Experts of a small language model.
Size: 11 layers, width 160, vocabulary 4096.
Experts: 256 experts in each of 10 layers, 32 SwiGLU neurons an expert, 8 picks a token, a softmax router.
Training: a variant of SOAP for the experts, 556M tokens, 5284 steps.
Below are experts of layer 2 (counted from 0) of a mixture-of-experts language model. Rows are named router (the router's row for the expert), gate (a neuron's input weights, with its number), up (a neuron's input weights, with its number), down (a neuron's output weights, with its number) and show model dimensions 0-159. Each number is 128 + 32 x the weight over its row's rms, rounded and kept within 0 to 255. Numbers have three digits each.
Before each expert's rows: a language model's description of what the expert responds to. This comes from a sample of Wikipedia text that the model never trained on.

# expert 18
Empty cells, digits and row ends in results or vote tables, plus pieces like ant, ang in Screen Rant, gangsters, dangerous.
router:115086108173155161115099116078101140151133085091077108143116097137115127157172144074067159086094124150178141139119115153162161145190171087139192144151141088097122144145119162130083105175075108065176201072173097103125137111163105123167150149141147142114092174149153116089077116114197144149110129060126142094100177065121117154164097120178141156141108201131107144129065084062148154155136123152117125066125093141121180136084157121087099109189129135136164152131123126146129107140156145
gate2:167127151173069111159071090143085115132077184114144125083183114077153146167065134123156087117066100096197165119164133108091111143125131157127068170135155154174134138118151147157125102109110087175096072182102166169103162112152120075090157116137122150086103149058148185081168142099136178164104114112136169079113126150147196111113132117093127138122167123076076148144128155098143157145084102099145110099097131140147117092122148171146122148134125204155120099129128161161088160193084139
up2:173103175146146147167133149147116160091136136160077152129183104126153072188057105063121095108132165110125113149080153145116092175109109118148156127134140078176056141129102130126150149116158116151090138135081081119134162106159117100124120141107163129195203187125174102163106117126117181145174096087128148126089056111138149080193142066123093117120157117118090120160145146165154085142108131125131155106152086107117075144046117079110197069117132154176124097105114127155122156163076127
down2:140119165117099178107131174169106127123105130096118084103172133153040151166119156113093133095187123137176128083161122128097143175183130118127077124154174108159145135088123104127085119142091114124189112081113091103107166159153106060146168128113123110150118089131108145080151113093190125183199166182098109158131093119103154130152121155123141127131110159123122120077105154116175170144085129147089132155153115161075167202102095095148081135130089100081120134039176142184093136129124200
gate3:179104054107122174161066224160113098084174132076122077161154134172105200134149064093112149117159137117164125144110155106118094131147130130126158119074061138123131078137121136137128114157173102082136138103183115162160143109154079134188186124174218122112154117122140061128090098150154132113154091136130097164143150080088123119117103108126157116127152143112156105149134062131165192126160137126170146106083082100085065095126103132160116132155147103132085092173136128116122101151087136
up3:123165131181125098071170132112142167158126107168152148124194115123142101103143170137105041128055147183099073082091089127146151129098139079095107103159200098119060139168152088130147146136082191137128107137023081117132143140123146118066140098099067163151133114129119147137136119167096106133098111103100180121140146165117148180149146175116133143044121114088116105136139160112099118119069135143096165184173181113100148126112144136139119101118185127119133120094109167187125151103138154
down3:091118111116126125146097143116136173112156162132141101137175167172127077102189145152110130086078110116167125139162097100086176158111133170187163135135138057109097103098142123117115124147136109098132151157072157096118100175172147137108104163183108127127126115107111109137064125130134076069061124132172075110121145107128090131120131090174097083142218147141103143210148155079096159089136120124118122139144190156125145089095152169170096140189101015124145134163173151087138124095091133
gate4:173186138121102129102097176099181131153123177113117104068191135125187108203113156066135155099147049114125105098152132083085148124108118123122134105131168155163098100156119111114120173100170133112089104108089109160137136079148100112131095123153184136190152151139208096106084121174155134116088082170154108162199174131146163114101064137106151127118132131090106092139121073066170155136131145108152189135113119152082126072159127098167123104160200116075122108117127136114137174132131167
up4:121167134112108098178128070160123144073132094174114175150107137114096097098118130179129074090072131177149192103085109166149108127146133080134080108149010130168117131111130204132103113164093163129161173138135151105101129149173140082114163164065119116085138085099093136181141090090108167150147159142063160091109092138065070138163159130117158109109097148140138150165156148188105144139123143129149081141141141112145164193120103094117174136083086127134134158097160105146139090152158104
down4:146129091160174115104137120095100107136143096143090105102124107122089151152186085125149118127160167134114100094132110131148107141164135090137136179117178098122174086138139116150115087093135034128186107144177158172189156147103153106122121069129120156140160189148079107147115154167111074131113088134103152152153139163088135113127140098134141138142155129174109130135170129139138158135137105087067149143167126227076150136140105110122149036102096108134201138108110089117101024067190097
gate5:064079167151133131064154135105119158157151106078075109100177120143195125159100142101115111136139086118163111148124184092163169103135124163106176099129169117104124121179140127101121099137110120095081120098171112119129176097116096089178149173184112172196113138164176132188050104169136142118116118106053145095124180085205153095163098122095098144156108108073119062130126099162107122151102147131125154083137113100173114091154093156135140129123098185121112112139105114129159203170124157
up5:142162166166118074028081094122132165146156083123036153132188151050122135123085140134155116121157062143189119133136179108093132111180139162114120076067163126124099138127148133111140168103143094102126169110191152127140136125151112089127176110125129108095094147101110157171117129126119120117112120155133109138181077194157147094172119106149134093133165108120093065082186117082183096179139203096127104134105133180112136131173082119146156106141142110081125095072123135124108166122140135
down5:152111081174162157138142086132100157129087173169137177120125163163103133128123103154144096147134146139079138119137116096156097157125118089100149166082125102118123157078157179120127197110134150166108130198064152140123088097110090129126214110134136079137154151156146121108102086070111115108112183133127093156109137155092052085124101167135107062101186120170108133072121126121201078131076145125140154103090134138154152132141081123177159162133136085111172096151168140149127174140122015

# expert 61
Numbers and spaces in career statistics rows separated by semicolons or pipes, such as apps, goals, league season totals, also census age ranges.
router:119097081187158149133135115107118060056116134139169083118107131073158144156144130137027097157075115115136091215126113119122137145161132098108117119148111122170149182056122115170118110133195065123134129138120149081069112170173091094108082141187131147156102108177099078101144127086111153192130162121157151179155176110097162105118115149151109153083151132127163124116078126147175183151107086146150137113072101130118166111133164191132116136194103131134131164082137131121133141152105106
gate1:178070142113160160219141122170164103114128122109138093114086160124133177123167138125151118115146165107150115113120117119073137140135140193086154151136102127115151097165127141113114122116125081063122106188129172069104090115126086113182161136163028106154148064074123116139146174122115080132117125130091146140166191128141163133091145168122124181125136149103194116188150108120158185103023100109138121147155114096172139135131178081074144122117127094072153132140120106137148105078173107
up1:120162079126094158122149107142117083103160137104146141157120065168091131131149102153176207114094086143131148154098108110152121088115078087142052180092135173158125174058112144097119139166164149130171067142093097162105155134134159081122133063124168135120106216154118192102113090151129223129100163148143129140122099136094117099140109151123081043124127131238133125105117129118170121119119088163174095081115121145118124149138108145167166147132122138131121122097114160136090124176142160
down1:120104150169146107174128116103195183154110127069124085157163147159137131148165086124124110068200094105126112113139058204121137117158123153157178169158097136141135078123060121122075094104167158173148107143198085112122109112077104127098147135208142087123152091105135089137094132126116168116170106147128089130135075069089144112144139094140100110133097133114118138080147147145118172135103177107146176170086106125143150156080184125114134100130041097175146158143148075089085153102146135
gate2:100133141091068140113143167103158146141179106146124162147121136077138108157113066119134069123134135114176087128161147164189138116154166147117075151129152126154123144130104123116107133084167161110128130139145196061108133194190111101098151177181169116146104154164128104160070158116176154121169094155124112155111136095063128036078155129135105131119101122132117138137145084086086165109087107171150124120116120070184083081133179132135212152106154080135157117124073115161063082120156105
up2:166088167127107080102171154106134117125139164127119138085101084166155167149090143114094133156144128104150101086175116129076102161154118071083058166152094141110106115121117180150172084105094119062148109116118116231122141146127134145175130096128160105088148117154121103098147120131127124106192103187116139101191107101150103101140079097105194122121114108073142126143151083141185155162150124106079121148081134181114164190127102145131186107135077169202156140129097154149117186119073091
down2:094139126206111147119120148174109151148079183106162137151155176124122155114151092119132113176116096100120160155116103087108109144108143078111128127117140096098145214076140152116154158135118159120083190114124082112157137093148125132129102152159171107161086126174113115102141107137123110117084164096126177150093144137173115064175090176110024098158154151137132113194171119072187116121165094135159108118179123113097112105069082134165082160108141074138098114170126162206093091080110139
gate3:108108197122136146137093158094177157162146105078137112147122148158140140194139146113119100100112109149172126095157199128125123117143116115131165132128142151125132129058100164119183148124159160138060112121162040134134174105123119148186203153135106115097142081101190141230159150117115139089117103162110108097112087100176070140110124113112134105120145153060115129157106129127109136167148154118084127108160192082136025118209126087125140128097094115108147131140131110107084166088161108
up3:166150121144104193173109104106114109141160126102057114124116208096111092154161121171115147117126138105129148167068135118058175181137116156117166169123169190088178170134110072187070127172160084084092145062141118111095087129134151159156141109150145127105111106151110132107118130132176142147118121119148132147127126153116138110090125143127113116000161163145125063183109150161148188075123104093131114091112136113160131145143148094151148075141194124087150087103173098137138121122099161
down3:165099165152174128124107133183149171102069144190112108083203073137142152079123134199140122105075122152106158084166111097098070150126105101169144102148106121090130110100153130135118164138093140177138153203162093160087145130153217140164156125095147128077081133122104110147209133132077143072130155115127129130158122161087139137141118133104124153131117093125142180092079095117137110138136164116097072149168123160125173122088118163019135150108123126115121151155087151125161096109069163
gate4:115109123081101160136142154149145096109164119128152114059165139138113171125094124159142079112187121139176111130146134188108083102179106102125075133151155090201166171089141145157109108109159092082110046160172160123170131105148115109109102116109089029124102104111195106140126102131076135199189157109117131144151135098094147140110094139132142125118097126139146119151116108199182124165055095131116116153135157162157134062147167110101121206108107112083115104133119074110143170168169109
up4:125121105136122133097104097120158162098139123147171062164081124152162146120189189123127178191127077192109107190130121089181121124144150103126146121084086105169079164185156074133142145198124161106109126078076063177094134106143111074118112095126135132124094167100103137101058099110153143124100144139169139139090125113150081059137153122132055092161151122112117141103091097084107125137131160136161113153157054126180156115155180121199155117173145169167142154159130092153109121141124127
down4:107140173122104127186126097128181146087072165170110103116075129156138106116122168142143112115161127088140123122128129136089174089105124043160093083111121144147133126033127148161103153122115142102155114174143127170177082116076139139115142108179085137135120108172134107118127100105142099146166160228135166138041113120119121168080125135148179132133106179138106131111141150124143131138122125116111104141151137205185152110132160082185088096162102131098115144118080106100174066221076145

# expert 23
Invisible marks and digits in geographic coordinates (46°50′N / 46.83), plus digits and word pieces in number-heavy tables and infoboxes.
router:155119110146165141133136108072147115164140142166125125155089073184134128123148076087178127140102080127122145108163152085094149165164138054139165113125080107130088116167098177165179102181064129120113075162207173121093144138077120149145160141076126144182101140147100154121135175071182133140129141087132136192104100109107097131153078145124126126123086220118183119083077162069122110104149107141132117151174126171116137138071157116085137107094147074120168097155127107100110129164100164
gate1:107081121036067096173176060116142112100146153124074120129113085147125189182113127135142125153131117090126121123178161141159096131139129094175112144114151131121083121166110178132167098107118167047132089082154121132111191118068118113115118138112147120109152094126122104159087159117128179181108127140152130148157152156091135133141092110079134156114134127071183183073102160125166138135179131107037147117132151168079130136151162077178195130173094099130135091125118189160153163148103167
up1:184105138154149114153085166126043174044125138120127141119119064130160102099155121135137126105147152118089123174119185149140180053096183177149090191163154095097170120098117087134107154136123107122166120102122133065158095108126116125171119167120110101126102156107157161089193115093120139146079133189133083181159105075119093132141113124152180139131148148185142109141166113150084111131119100145148101160104182189178127103090132157125132090147131189107163140063114112104102056103146122
down1:127191095093191164134118173114114213142124126077107154160157145082114160154105180106106137118186108083074147164170108137152118101138106117149117157161139118104127119065139106173098119138086158069191120177161127153134127141103188125134113087168096113138099105088132111110135163026187089153110102107156137164109139171181145099101116086083125096142133118206164126115105134152085136157208130110145095079123136112074113113133165105149170099110105093091128110096137087160120162113088148
gate2:134171103132066116158143117124120143130232137085133156105152191095160073101143111148096135135114070110114114196144069118201092091085109124094108084082116144137148138111120151116091153140158167091131155150098127153102129174136145189140203142134120122064115176126087199112167120096107093136119105134116121118168160158160175132139160135118086081083140158116057197075104075126154098107109113141145163176155105130131143119124116104168112118171134087104130130078149137071138184086143159
up2:078131109117093141108180093107107132178153083155150150156120146168191116107127074146145147133094145089149132128140155136106120157145169088116088161119120139123130125125109137137126098144119080065152105165201150167078137200104110197131137170088109090086070164173194169136107149088142175111138138086142107133109149093138096141085107144147130023102127169079190127123081048129134098142118119165119122159130160126113176127118085137152114166154155142101145184089137119088143193134097061
down2:163079122131106205161161151141116084105187088094063167143164091092095138140178197137147156174077172160166071087089130093146147127095154118124134104099152069140115091070125104191131092120156134131097172138136112100195161144112077134151116171093120066134096121106113150118150117153145076138121165137109109077127087123091145093092054114187154093107144132183145159153102102085134147133135125102105158159109177130135109145138127150074208142181131086170118125107149132139114161122141167
gate3:119153134103122106096178100167135136104112082133065147093122120188199073166085100100138177150126098160080141081124150115153134113092121132172156149125139146158079124094113180155151167166159160154081100191080132127110182114158133116051113102102137120143084132129165088119072109088167137093150146151091099083171097126161107173127137106123165086131146180110085069112127154109062111117089158182083128163130085126133135093104100126184183127123148093116174135121131171070153163110197127
up3:162199111162156087071161122160122139176053108131146193087218128154162139094074091142117102142122137153088155117094138177099101109158050111186109133133139117102137089140049113143108110162122139124119137120136124114132125129150141117109113140158089137112120141176126136062033118092140127074092145180064160137130152170116123157076135094129153057146143206163138128078148147112092115117104087116170179146135119125180115095093158110166103108120161119140151148103186102093147119119129113
down3:136120131094152086076131150165093118121099117130185104134150112185087191067194137178037142104142109141113162078117072157114161119125103163134148070123152090178165128123157107168125144132143098122169161133102137135141165166129112083112096143140191092125102127098144079114139153112088084136118160146113069137120112197067117124103102099147158109096158139088150173103151182171112093080112130164178094087202118172150077150148131137130132096153170123058152106111136148134137160116143199
gate4:121153144075145119132101114164153178105134098101122139116106130109151149111101131097102203183140132104138108110091154093154142195119169080102109048113131114073099129127108133162124119129113119129123100179155113158148135168158152093162100124090100157113187138160165140189118182110141110145200125122127087213110127081087138142161141182123075063076128094098133139097165164115091094096169112159187101146086106096103176111169096081125085091140167078145099168136186178125139082079132122
up4:122117164111113074156106128125131085122132128077143133125062167070095084089161119185162093085122074103126119172146136130133204137131114176095161160114107168180162141150082149162115170123126176152154133107139131137114115131038133135130096102134137150155101095124066163107160103119135156091071104120167111120078174148140075155076123075097124178179128143194112112176123127149196140127081120137070148133162104137120144154188143116138130099069130178061175093174091148115132172151143132
down4:178159139174095161109128081158060082171112125184115121107180144115080118100119095101182098119095109146128166094129126120131116113146104161166092180067091154156100090106154081143116114138157147190081185169148140168122136122142148199069141078157136134129072160056117169133117133086125152088084165150144149116190153126118082105160114093135149086161126140185133094167185148108133100113159093096132136146147138159079076170100177095141148130116107074082151146126074158128136153147070131